config.toml
num_hidden_layers = 9
hidden_size = 256
n_experts = 8
experts_per_token = 1
d_expert = 352
d_shared_expert = 0
hidden_act = "swiglu"
moe_layers = [1, 2, 3, 4, 5, 6, 7, 8]
router_score = "softmax"
normalize_top_k = false
routed_scale = 3.35
balance_loss = 0.00982
balance_bias = false
init_std_router = 0.00615
lr_router = 0.000728
num_attention_heads = 3
num_key_value_heads = 3
head_dim = 128
vocab_size = 8192
norm = "rmsnorm"
norm_place = "pre"
norm_eps = 1e-05
positions = "learned+rope"
rope_theta = 10000.0
rope_fraction = 1.0
qk_norm = false
attn_scale = 0.0884
tie_word_embeddings = true
parallel_block = false
init = "uniform"
init_std_qkv = 0.022
init_std_o = 0.00518
init_std_up = 0.022
init_std_down = 0.00518
optimizer = "soap_variant"
learning_rate = 0.00286
beta1 = 0.95
beta2 = 0.98
weight_decay = 0.1
lr_head = 0.0084
warmup_steps = 200
schedule = "wsd"
decay_fraction = 1.0
decay_shape = "linear"
final_lr_fraction = 0.05
batch_tokens = 131072
max_seq_len = 512
doc_mask = true
z_loss = 0.0001
train_tokens = 657300000
max_steps = 5015
dataset = "wikipedia_en"
Below are experts of layer 6 (counted from 0) of a mixture-of-experts language model. Rows are named router (the router's row for the expert), gate (a neuron's input weights, with its number), up (a neuron's input weights, with its number), down (a neuron's output weights, with its number) and show model dimensions 0-255. Each number is 200 + 20 x the weight over its row's rms, rounded and kept within 0 to 999.
After each expert's rows: "comes before" lists some tokens at least twice as common just after its tokens as in all text. This comes from a sample of Wikipedia text that the model never trained on. Tokens count by the router's weight.

# expert 5
router,217,199,184,205,197,213,198,217,199,210,190,164,223,185,205,191,215,181,185,198,204,198,226,183,207,201,228,215,204,188,206,224,156,214,184,216,169,184,207,204,184,193,170,211,205,217,232,171,155,196,212,213,198,204,202,212,196,185,217,194,210,235,215,243,223,250,187,171,209,202,208,203,201,192,190,201,179,215,194,214,167,203,177,185,242,227,191,205,223,192,199,191,177,212,194,171,202,171,217,215,242,202,168,217,231,197,192,177,205,219,194,175,178,156,174,189,183,179,216,189,210,178,194,190,180,184,179,199,206,213,227,203,192,163,196,198,211,179,179,228,232,179,186,218,213,189,189,211,216,170,214,200,206,214,183,198,209,192,237,226,217,200,183,216,195,171,240,193,216,189,173,159,183,199,207,169,199,202,231,200,218,206,206,171,176,167,218,209,238,227,244,229,187,191,226,203,244,192,192,170,229,169,198,222,207,191,178,171,218,200,165,185,244,200,173,221,191,187,178,168,171,219,195,186,216,188,225,221,179,181,206,185,178,217,194,227,185,185,194,170,223,192,214,191,212,169,214,224,163,210,221,166,208,178,176,224
gate20,181,210,168,195,184,245,207,226,255,198,209,170,181,182,221,209,188,177,183,192,210,213,224,196,245,226,176,233,191,188,197,205,194,201,216,206,196,210,179,222,220,198,204,197,218,192,206,198,168,187,196,145,186,207,188,185,180,182,235,201,208,198,194,179,172,185,192,194,192,223,181,180,205,188,237,220,196,199,171,214,234,249,208,201,209,203,195,211,194,167,193,183,212,241,223,180,222,192,170,196,225,204,174,213,236,187,195,198,210,204,214,207,232,192,168,195,221,194,188,214,188,178,195,211,174,227,213,190,180,223,208,174,219,176,203,198,203,202,211,210,199,181,171,249,237,234,219,212,223,189,203,202,197,192,198,223,228,186,177,196,199,179,215,173,194,161,139,177,161,198,180,200,233,224,173,216,222,191,239,179,211,192,201,194,203,191,162,217,196,223,196,218,215,240,216,194,195,161,202,233,200,195,212,200,176,216,195,205,228,199,221,198,199,207,179,233,239,189,197,210,245,220,197,199,195,198,197,207,183,208,218,187,207,210,232,197,212,178,155,186,174,223,196,195,192,252,191,176,182,209,202,222,201,191,191,197
up20,178,209,193,206,217,201,219,177,176,183,222,216,185,192,190,250,219,204,203,214,182,185,216,210,233,177,224,221,166,201,193,252,198,212,199,189,193,204,200,191,169,202,197,186,204,204,238,205,191,184,182,213,222,223,203,200,221,220,182,187,222,192,192,189,199,180,195,218,186,182,182,224,195,160,209,206,231,169,239,186,208,159,226,178,163,184,171,203,196,179,235,173,166,188,211,198,202,186,156,199,159,195,227,212,188,221,170,209,216,216,200,203,162,241,181,168,212,192,217,199,168,212,187,200,180,189,211,219,181,179,218,215,218,179,223,170,206,205,202,219,206,203,205,176,198,183,189,186,208,203,222,194,233,172,209,204,198,206,219,208,209,232,187,242,215,192,181,185,192,156,218,218,220,181,201,170,209,195,169,209,192,194,219,228,210,154,215,216,181,201,220,214,187,189,172,197,210,233,198,186,193,241,180,202,162,227,208,211,231,199,186,194,180,205,195,178,194,233,169,157,214,180,196,228,189,201,190,166,191,191,208,213,233,170,180,217,175,201,212,195,219,220,170,183,159,219,189,211,220,172,193,199,207,214,240,226
down20,198,177,177,224,186,209,237,208,165,186,208,197,210,217,211,183,207,167,194,179,217,246,187,217,193,189,177,214,157,216,186,202,180,225,196,197,197,202,218,216,207,195,162,226,201,207,214,229,220,200,180,192,211,175,199,188,207,188,207,213,174,216,191,224,197,186,222,194,162,173,185,208,192,199,188,178,166,198,191,197,176,191,203,224,180,230,178,185,222,201,198,192,182,201,206,172,171,190,221,202,217,207,202,212,197,189,201,213,211,222,214,188,165,212,196,170,201,205,189,230,191,196,220,188,187,219,233,177,177,208,207,227,190,190,207,221,192,180,176,168,194,192,221,225,163,139,193,200,238,249,214,181,205,215,233,215,179,179,241,188,206,210,160,193,212,251,189,212,158,186,212,176,211,212,166,160,191,198,202,200,159,184,213,195,241,169,217,191,176,181,179,216,197,167,247,198,205,229,211,198,196,164,221,171,201,174,160,194,170,186,199,194,228,196,195,192,218,205,178,187,218,204,163,211,191,217,239,216,212,222,221,224,205,205,165,216,213,203,192,201,208,216,206,153,227,188,206,197,198,206,191,203,183,174,186,213
comes before: "-", "|", ":", "==", "The", "==="

# expert 6
router,221,211,173,222,235,216,210,194,190,214,175,209,209,172,231,203,228,185,223,230,196,163,177,237,195,187,215,213,181,177,185,218,177,197,157,152,218,216,220,168,178,164,207,214,239,191,180,181,170,203,200,151,183,215,191,170,205,184,237,205,170,215,216,205,181,213,223,210,200,238,194,212,220,233,195,199,224,229,183,188,225,176,228,175,189,209,229,182,182,223,207,210,224,210,233,189,215,223,195,189,190,206,193,229,166,194,228,221,188,169,187,197,206,199,167,176,187,188,216,169,194,182,213,203,191,211,210,209,208,187,187,187,205,191,173,216,207,200,204,193,222,215,222,173,165,191,204,170,232,202,182,207,191,209,213,199,184,227,223,196,170,227,196,198,219,187,196,192,195,200,207,198,218,219,162,194,171,183,177,208,213,164,200,232,194,212,160,198,174,209,212,205,215,211,168,203,214,220,205,141,195,204,202,189,186,206,176,238,175,163,195,203,182,203,237,199,218,207,211,215,185,202,215,165,189,205,179,203,202,228,201,173,214,193,203,195,233,236,176,170,177,195,226,188,217,238,191,194,215,224,202,211,196,168,219,194
gate13,236,235,185,214,168,236,222,177,186,212,169,176,195,212,230,179,177,211,180,151,215,186,195,176,209,186,227,207,222,209,159,190,172,207,209,208,176,197,189,212,177,186,227,187,216,192,211,198,218,222,206,217,209,202,205,199,223,198,187,191,229,225,168,231,187,181,194,178,156,177,219,215,206,169,222,168,227,198,225,190,202,188,197,195,183,181,182,199,218,221,190,221,233,174,189,192,194,197,231,201,186,206,176,193,189,220,171,166,174,199,193,231,196,217,188,197,182,172,225,207,174,205,184,202,182,229,179,208,202,190,217,221,182,198,203,220,224,197,240,204,215,207,186,180,212,180,233,212,201,225,183,214,187,209,219,201,206,191,208,173,228,233,222,188,204,189,219,160,188,199,228,214,205,192,214,215,168,228,218,174,206,202,194,237,222,218,239,195,206,199,159,193,168,185,192,201,193,210,225,177,200,183,170,218,211,175,177,195,183,200,215,230,169,215,207,166,209,187,226,226,223,186,167,176,184,180,200,177,221,196,165,222,178,207,199,239,169,225,196,140,205,185,192,210,222,223,204,198,236,224,211,210,206,230,190,198
up13,215,205,242,215,202,224,196,236,213,187,251,205,217,217,217,201,208,218,190,209,213,195,221,205,223,191,176,196,193,224,189,185,196,175,184,187,187,189,192,211,185,195,177,147,184,219,171,208,228,189,213,177,203,195,211,196,209,225,182,205,252,197,215,192,179,165,205,239,192,169,194,178,206,204,188,187,193,191,211,190,173,186,188,222,181,202,223,206,174,189,227,199,221,238,205,191,179,200,214,208,208,238,244,193,224,194,176,215,179,192,202,224,219,174,209,180,215,200,191,162,189,226,196,208,153,230,167,195,222,209,186,234,162,178,210,218,211,184,199,212,215,189,225,228,182,226,231,209,197,206,174,214,226,194,161,194,218,174,193,227,199,184,228,185,204,174,150,225,185,191,178,219,188,192,199,202,173,195,164,203,211,199,231,208,220,198,227,207,178,211,219,180,205,219,195,206,201,182,205,191,199,173,201,211,198,194,225,223,181,199,209,177,193,178,181,224,228,240,230,204,184,201,226,180,180,189,189,247,205,171,211,241,171,197,176,185,197,181,193,195,183,174,220,200,201,236,176,198,187,178,153,195,171,161,204,182
down13,194,200,187,176,207,180,209,164,222,190,208,229,174,201,213,165,156,191,199,185,201,242,222,190,188,225,195,205,199,199,172,214,206,227,198,190,182,177,203,175,215,169,192,238,217,197,211,191,202,179,155,227,175,207,217,212,192,211,245,238,196,220,214,216,232,222,184,167,192,195,190,177,192,196,193,200,172,201,188,196,204,164,198,225,220,166,223,182,204,198,169,205,195,219,220,184,160,163,210,198,160,170,167,239,197,191,176,189,190,224,188,214,206,190,183,208,218,205,194,207,212,188,190,183,178,241,142,186,182,215,213,202,218,204,182,192,186,182,199,162,193,181,195,191,160,176,189,217,195,210,192,212,195,177,175,218,198,196,209,183,194,222,193,187,215,176,206,193,185,210,228,191,198,222,213,187,184,237,237,222,210,206,191,183,167,242,192,194,198,162,192,209,208,172,177,211,232,176,167,209,186,204,188,194,187,208,183,214,196,211,191,209,184,201,240,235,214,200,231,219,203,220,174,199,176,182,158,221,208,221,177,195,181,193,194,222,180,196,221,172,151,198,173,187,224,213,220,189,189,222,190,237,213,193,174,175
comes before: " |", ",", "–", " (", "\n", " |\n"

# expert 4
router,200,203,183,194,210,189,171,274,205,174,217,214,180,243,209,178,167,224,197,201,202,195,211,207,202,193,215,187,233,213,206,181,224,207,175,202,162,187,172,206,214,195,220,200,220,168,183,232,219,187,204,203,187,172,181,212,166,202,229,203,153,187,237,182,226,196,216,242,225,203,207,184,178,189,208,183,217,201,212,178,221,223,233,181,189,192,205,190,213,193,207,203,194,184,217,229,191,197,214,195,201,202,195,186,185,182,225,227,194,184,200,188,203,179,202,223,185,203,207,178,188,191,220,180,237,211,165,236,209,228,206,209,218,213,219,202,203,217,176,188,183,200,196,176,177,204,208,196,215,227,206,201,174,218,229,190,205,195,189,223,181,206,164,223,195,211,172,177,201,198,240,200,204,212,175,190,207,183,168,197,210,191,197,170,229,199,228,195,218,194,235,199,197,226,178,199,207,191,208,211,177,210,152,167,237,233,249,190,186,231,209,189,227,212,226,217,186,224,200,234,173,200,183,182,171,210,199,193,234,167,203,199,201,181,227,161,245,192,182,177,207,221,195,234,205,183,200,229,237,214,185,178,207,180,240,186
gate19,212,197,201,183,225,164,189,214,213,195,209,219,204,201,222,223,201,244,197,201,198,228,210,206,216,186,225,192,239,152,141,163,205,202,214,212,176,204,188,179,229,164,182,226,197,178,193,217,226,212,186,207,223,190,194,219,222,180,217,212,193,189,184,206,219,236,221,217,254,229,222,203,211,200,208,186,195,170,171,206,177,181,214,211,189,166,195,211,211,198,144,198,175,227,192,160,187,206,215,211,214,201,183,206,165,213,211,214,218,206,205,174,176,207,183,215,176,206,188,225,182,197,218,200,190,255,191,238,215,212,196,231,193,176,201,218,200,189,169,191,175,223,176,174,181,192,195,177,218,202,195,184,204,181,209,199,189,212,159,215,238,176,197,168,188,194,208,211,230,190,223,175,210,209,176,216,191,186,208,215,177,178,195,167,236,229,187,219,194,232,227,203,201,192,226,206,205,201,212,176,212,212,223,207,222,208,172,183,180,222,146,201,168,187,230,177,229,217,240,211,202,204,191,198,225,174,198,195,230,228,175,213,186,226,177,199,222,192,204,206,165,193,195,213,188,219,196,207,198,204,199,194,226,206,220,215
up19,214,204,229,182,219,201,206,252,186,178,209,198,185,196,188,217,193,204,194,224,222,192,194,180,183,176,237,194,218,196,207,173,243,183,196,194,190,210,197,225,192,214,212,229,178,190,211,202,179,150,210,194,209,173,208,193,191,207,172,237,191,170,189,230,193,219,212,235,209,178,223,215,197,150,167,207,213,211,182,185,212,196,239,216,214,185,274,232,180,211,195,183,207,220,157,180,198,194,202,211,191,199,203,203,213,197,181,183,200,174,204,170,188,204,172,171,185,165,219,226,234,193,212,207,159,205,234,237,185,186,201,172,219,248,224,177,232,218,181,178,208,232,201,201,196,200,186,187,176,207,204,207,207,212,151,215,193,206,211,213,197,217,185,130,178,202,187,199,203,243,232,220,197,217,195,203,219,186,197,206,203,167,204,192,177,201,190,189,203,210,193,209,228,162,194,187,202,207,185,187,192,201,202,208,221,223,209,183,232,207,202,215,211,211,224,191,218,194,203,221,209,203,202,205,203,205,208,193,223,210,190,196,179,213,172,175,222,249,195,192,246,213,220,191,202,229,189,185,200,215,166,200,212,169,224,193
down19,239,212,222,182,209,235,199,216,189,198,192,176,241,174,223,206,207,177,182,230,193,206,190,237,193,209,194,183,235,195,215,204,158,216,192,180,174,238,172,225,181,212,219,219,251,211,210,214,211,158,211,215,201,193,174,194,189,204,189,200,226,201,206,193,216,217,156,201,195,198,208,176,181,151,222,178,199,195,188,211,212,212,176,206,234,240,179,199,174,206,216,215,201,156,229,211,225,191,218,194,205,245,195,209,207,186,185,205,198,180,184,225,185,208,189,177,191,176,212,198,234,180,187,191,255,183,194,211,183,177,184,206,229,201,233,179,221,183,188,216,209,210,184,192,187,201,198,200,205,192,215,219,200,222,216,213,185,238,190,185,179,211,174,205,198,197,205,207,187,224,181,177,224,223,206,183,240,188,208,183,215,228,218,249,198,170,207,196,206,181,202,209,208,228,178,163,164,182,187,191,235,203,208,199,203,202,201,172,215,239,200,176,200,171,177,206,141,237,188,156,207,224,212,225,204,192,187,217,233,203,186,212,209,241,212,201,234,194,194,220,195,219,204,201,214,191,203,187,204,193,239,197,193,188,210,211
comes before: " of", " to", " in", ",", ".", " and"

# expert 0
router,190,192,218,192,202,202,188,177,201,213,220,220,195,190,186,206,207,203,189,183,224,161,179,193,193,167,208,171,183,190,198,199,209,199,229,225,208,207,190,210,163,232,217,195,186,207,194,222,203,215,207,234,209,212,221,223,194,202,178,181,211,167,199,186,221,219,225,228,151,214,217,232,162,223,215,229,173,160,184,225,216,188,205,195,199,193,208,191,210,180,221,202,167,174,126,204,167,210,211,214,184,189,209,215,183,219,198,155,199,181,199,192,181,215,190,222,151,219,192,165,189,227,214,230,196,206,204,179,185,184,225,174,207,218,219,188,204,179,233,234,184,183,232,215,219,180,176,224,210,237,217,178,189,157,196,178,206,210,145,193,203,192,200,233,190,240,212,198,210,177,222,211,196,172,199,210,197,240,170,184,220,220,193,213,185,226,184,210,203,175,180,201,187,207,195,162,207,188,183,210,209,201,236,191,203,196,209,182,219,194,192,199,223,209,190,187,185,209,211,175,216,195,242,211,166,191,229,219,212,224,201,205,186,193,197,197,191,203,233,183,208,194,190,186,193,217,218,198,201,135,213,195,181,163,228,195
gate20,183,162,200,211,222,181,152,205,202,200,189,188,244,207,203,215,185,190,174,218,221,204,222,193,193,198,216,177,216,210,180,214,198,226,163,191,208,177,196,195,188,195,209,201,216,230,218,189,171,195,207,220,212,166,211,198,202,211,171,184,192,194,178,200,219,184,218,223,195,202,226,200,187,172,221,193,170,195,156,172,186,180,192,161,200,225,218,239,212,151,191,166,178,207,210,221,222,202,208,200,246,172,181,223,227,203,218,203,150,172,188,194,182,188,179,188,202,205,175,221,196,202,157,197,230,165,220,177,173,193,202,194,180,216,161,164,164,212,210,220,154,189,186,158,215,226,207,211,185,179,208,222,187,204,217,194,186,172,195,205,218,212,165,196,188,181,224,202,200,226,201,211,213,188,216,180,218,246,155,191,193,239,213,179,195,167,169,218,212,218,183,201,205,180,207,203,242,193,174,190,182,229,224,205,190,193,187,204,192,213,221,213,211,175,216,200,200,196,203,196,180,214,172,182,190,183,219,197,175,184,186,182,221,179,198,213,220,186,206,209,212,228,224,185,182,179,165,213,222,173,214,159,216,212,203,187
up20,182,205,193,214,208,218,190,216,172,223,179,214,207,191,203,203,242,243,198,191,227,196,218,190,214,196,217,199,202,174,211,166,212,217,190,184,179,194,171,221,199,203,229,195,154,233,201,176,198,232,168,192,244,214,206,185,232,175,220,209,204,246,169,187,185,203,211,179,188,197,207,193,182,200,243,193,193,216,197,216,199,206,202,231,196,230,202,251,218,190,194,219,189,198,211,215,155,204,195,180,178,132,190,219,225,190,226,190,221,222,231,201,199,217,199,215,159,201,164,178,230,192,218,199,215,163,180,211,179,244,191,208,213,174,203,215,230,178,193,227,200,185,226,170,196,212,177,185,198,203,210,239,194,235,201,209,183,200,199,192,188,192,211,201,191,196,208,199,216,199,209,198,235,182,187,252,196,198,214,131,208,196,161,157,192,192,193,189,202,181,188,209,204,195,175,214,256,217,161,192,179,216,177,209,255,222,207,185,217,210,176,189,225,222,198,202,208,196,209,202,189,196,182,193,218,189,201,209,199,200,207,206,190,188,205,215,210,202,188,192,190,240,195,197,179,210,195,183,170,215,213,198,197,211,186,221
down20,183,178,196,190,221,214,201,178,207,214,228,204,179,202,220,191,168,247,199,177,203,224,196,217,192,186,204,193,183,198,226,196,149,195,189,174,200,184,157,197,206,139,198,188,219,209,204,177,180,228,220,184,205,220,221,210,201,173,163,178,188,178,213,226,214,198,203,190,192,232,192,158,167,178,210,165,199,221,218,187,207,221,207,188,225,202,215,230,211,169,202,192,186,217,179,175,194,219,200,195,181,171,227,209,196,187,206,201,182,195,165,174,235,199,245,176,217,220,228,199,172,188,210,217,186,229,217,220,200,207,187,202,235,187,214,216,231,221,158,161,189,212,198,205,210,215,206,208,180,194,201,216,230,215,198,220,216,245,210,222,184,184,179,194,211,181,194,220,210,233,189,212,213,218,220,189,223,184,211,197,172,217,219,166,220,235,196,184,208,223,190,193,185,212,208,193,206,203,185,220,173,171,178,213,234,197,197,237,165,180,205,153,226,181,202,211,239,232,183,217,239,177,218,208,197,178,199,250,225,184,203,172,215,185,220,196,211,215,177,197,206,197,195,213,200,195,225,168,188,223,200,213,179,203,218,216
comes before: "1", "0", "2", "201", "3", "4"

# expert 3
router,209,198,191,194,206,182,181,240,196,233,177,203,218,193,210,204,155,236,224,206,207,226,227,168,209,233,160,243,205,201,216,180,161,187,213,199,214,197,205,205,217,179,218,159,197,189,228,200,202,199,196,231,188,212,225,179,267,218,192,201,217,183,201,212,203,198,189,195,205,169,226,193,218,206,183,232,245,205,204,217,182,205,194,243,214,192,218,186,214,178,188,194,201,182,186,177,206,172,221,211,217,198,219,205,225,215,199,181,206,190,220,222,204,236,209,159,195,184,184,212,206,172,209,223,210,218,221,201,186,184,185,204,187,179,189,197,191,200,220,176,221,188,200,212,207,169,179,185,184,200,186,207,234,216,207,220,161,203,210,185,226,207,224,178,212,165,167,193,197,226,205,208,201,209,202,217,210,243,210,211,197,232,189,212,202,182,201,229,168,171,174,163,198,183,216,224,148,197,179,212,173,178,211,214,187,224,223,199,174,176,210,240,179,205,217,224,196,154,216,249,227,197,225,190,191,176,188,174,204,201,186,196,188,215,184,220,218,193,196,239,230,243,196,209,213,218,197,207,225,205,173,210,187,230,207,194
gate13,198,185,212,183,138,214,188,187,194,192,165,229,203,200,197,184,210,187,200,196,172,159,216,168,216,173,183,200,184,192,220,194,183,215,202,202,236,210,171,210,199,202,212,183,217,174,199,203,192,201,238,200,199,207,191,236,190,221,198,226,205,147,214,196,180,207,201,196,210,208,212,202,193,190,193,211,232,215,202,196,202,169,172,170,178,212,201,205,188,208,227,188,224,198,175,170,175,243,184,168,209,172,229,224,182,233,185,232,183,210,172,219,186,215,206,221,187,217,216,213,187,224,215,187,217,193,196,181,176,207,166,214,215,208,201,229,214,198,200,204,198,207,173,209,214,191,202,195,194,209,208,157,171,182,195,193,178,239,161,204,176,199,207,232,210,186,216,167,220,201,230,191,240,225,164,185,194,233,221,213,188,187,179,242,211,195,202,198,255,186,181,187,168,140,223,217,190,191,170,195,194,191,185,200,191,191,232,202,232,251,232,183,176,173,177,197,189,197,184,207,191,181,224,185,207,188,193,215,151,204,204,198,201,189,147,189,184,212,208,179,223,184,192,218,191,238,212,206,188,209,183,201,191,201,191,211
up13,172,191,167,204,248,210,187,216,194,214,200,193,219,218,199,242,216,208,212,220,183,186,210,216,230,234,177,229,206,174,208,177,196,223,231,229,211,226,230,228,189,212,201,233,203,208,209,184,192,231,223,216,194,183,199,221,224,217,196,197,191,216,195,170,217,219,179,220,207,216,199,240,204,199,148,212,245,199,180,214,174,218,162,199,200,212,209,192,184,206,213,221,195,217,201,207,159,193,175,187,205,160,204,233,179,201,226,169,200,206,225,206,203,232,208,183,196,174,189,245,180,190,204,210,213,180,228,196,193,205,209,215,203,203,203,229,199,205,219,214,194,197,191,179,217,196,184,223,179,180,189,228,199,223,202,232,222,201,204,236,192,183,195,217,181,186,188,212,194,200,227,191,170,186,162,174,199,205,176,185,193,186,204,219,209,193,232,189,196,196,180,202,172,178,217,188,180,234,171,231,194,179,201,195,207,226,254,173,185,195,196,196,178,171,187,214,186,235,230,220,191,170,228,201,183,191,162,217,204,244,207,197,143,212,181,232,231,239,211,212,220,180,216,177,205,195,222,198,223,195,211,178,214,204,171,218
down13,204,192,169,255,172,193,185,215,181,203,170,197,203,193,186,189,234,231,213,196,205,203,218,236,195,174,186,243,180,172,215,204,184,207,207,190,190,215,216,188,197,201,203,210,199,211,212,205,204,194,228,186,217,164,218,194,182,175,206,194,197,182,161,207,213,179,219,180,202,164,229,152,196,215,213,185,213,207,194,187,185,212,180,177,168,207,190,186,212,225,208,206,208,209,211,181,203,159,215,171,191,248,147,232,204,223,162,222,192,198,185,227,188,195,216,231,245,200,169,189,180,194,235,186,196,239,240,204,185,190,231,221,197,162,188,188,230,183,217,205,209,191,214,216,215,196,196,205,223,167,199,194,241,172,201,201,229,187,227,176,190,187,209,229,221,171,214,201,190,209,193,174,211,233,186,210,214,206,207,211,196,190,217,201,214,219,199,214,219,185,198,205,193,186,219,166,225,177,211,226,198,187,168,190,204,175,166,165,195,213,226,227,163,189,199,207,223,223,188,184,200,189,194,206,171,180,173,184,217,167,199,191,200,211,180,187,190,197,217,179,152,179,198,182,215,177,186,188,209,202,200,248,233,161,201,206
comes before: " the", " a", " his", " an", " he", " it"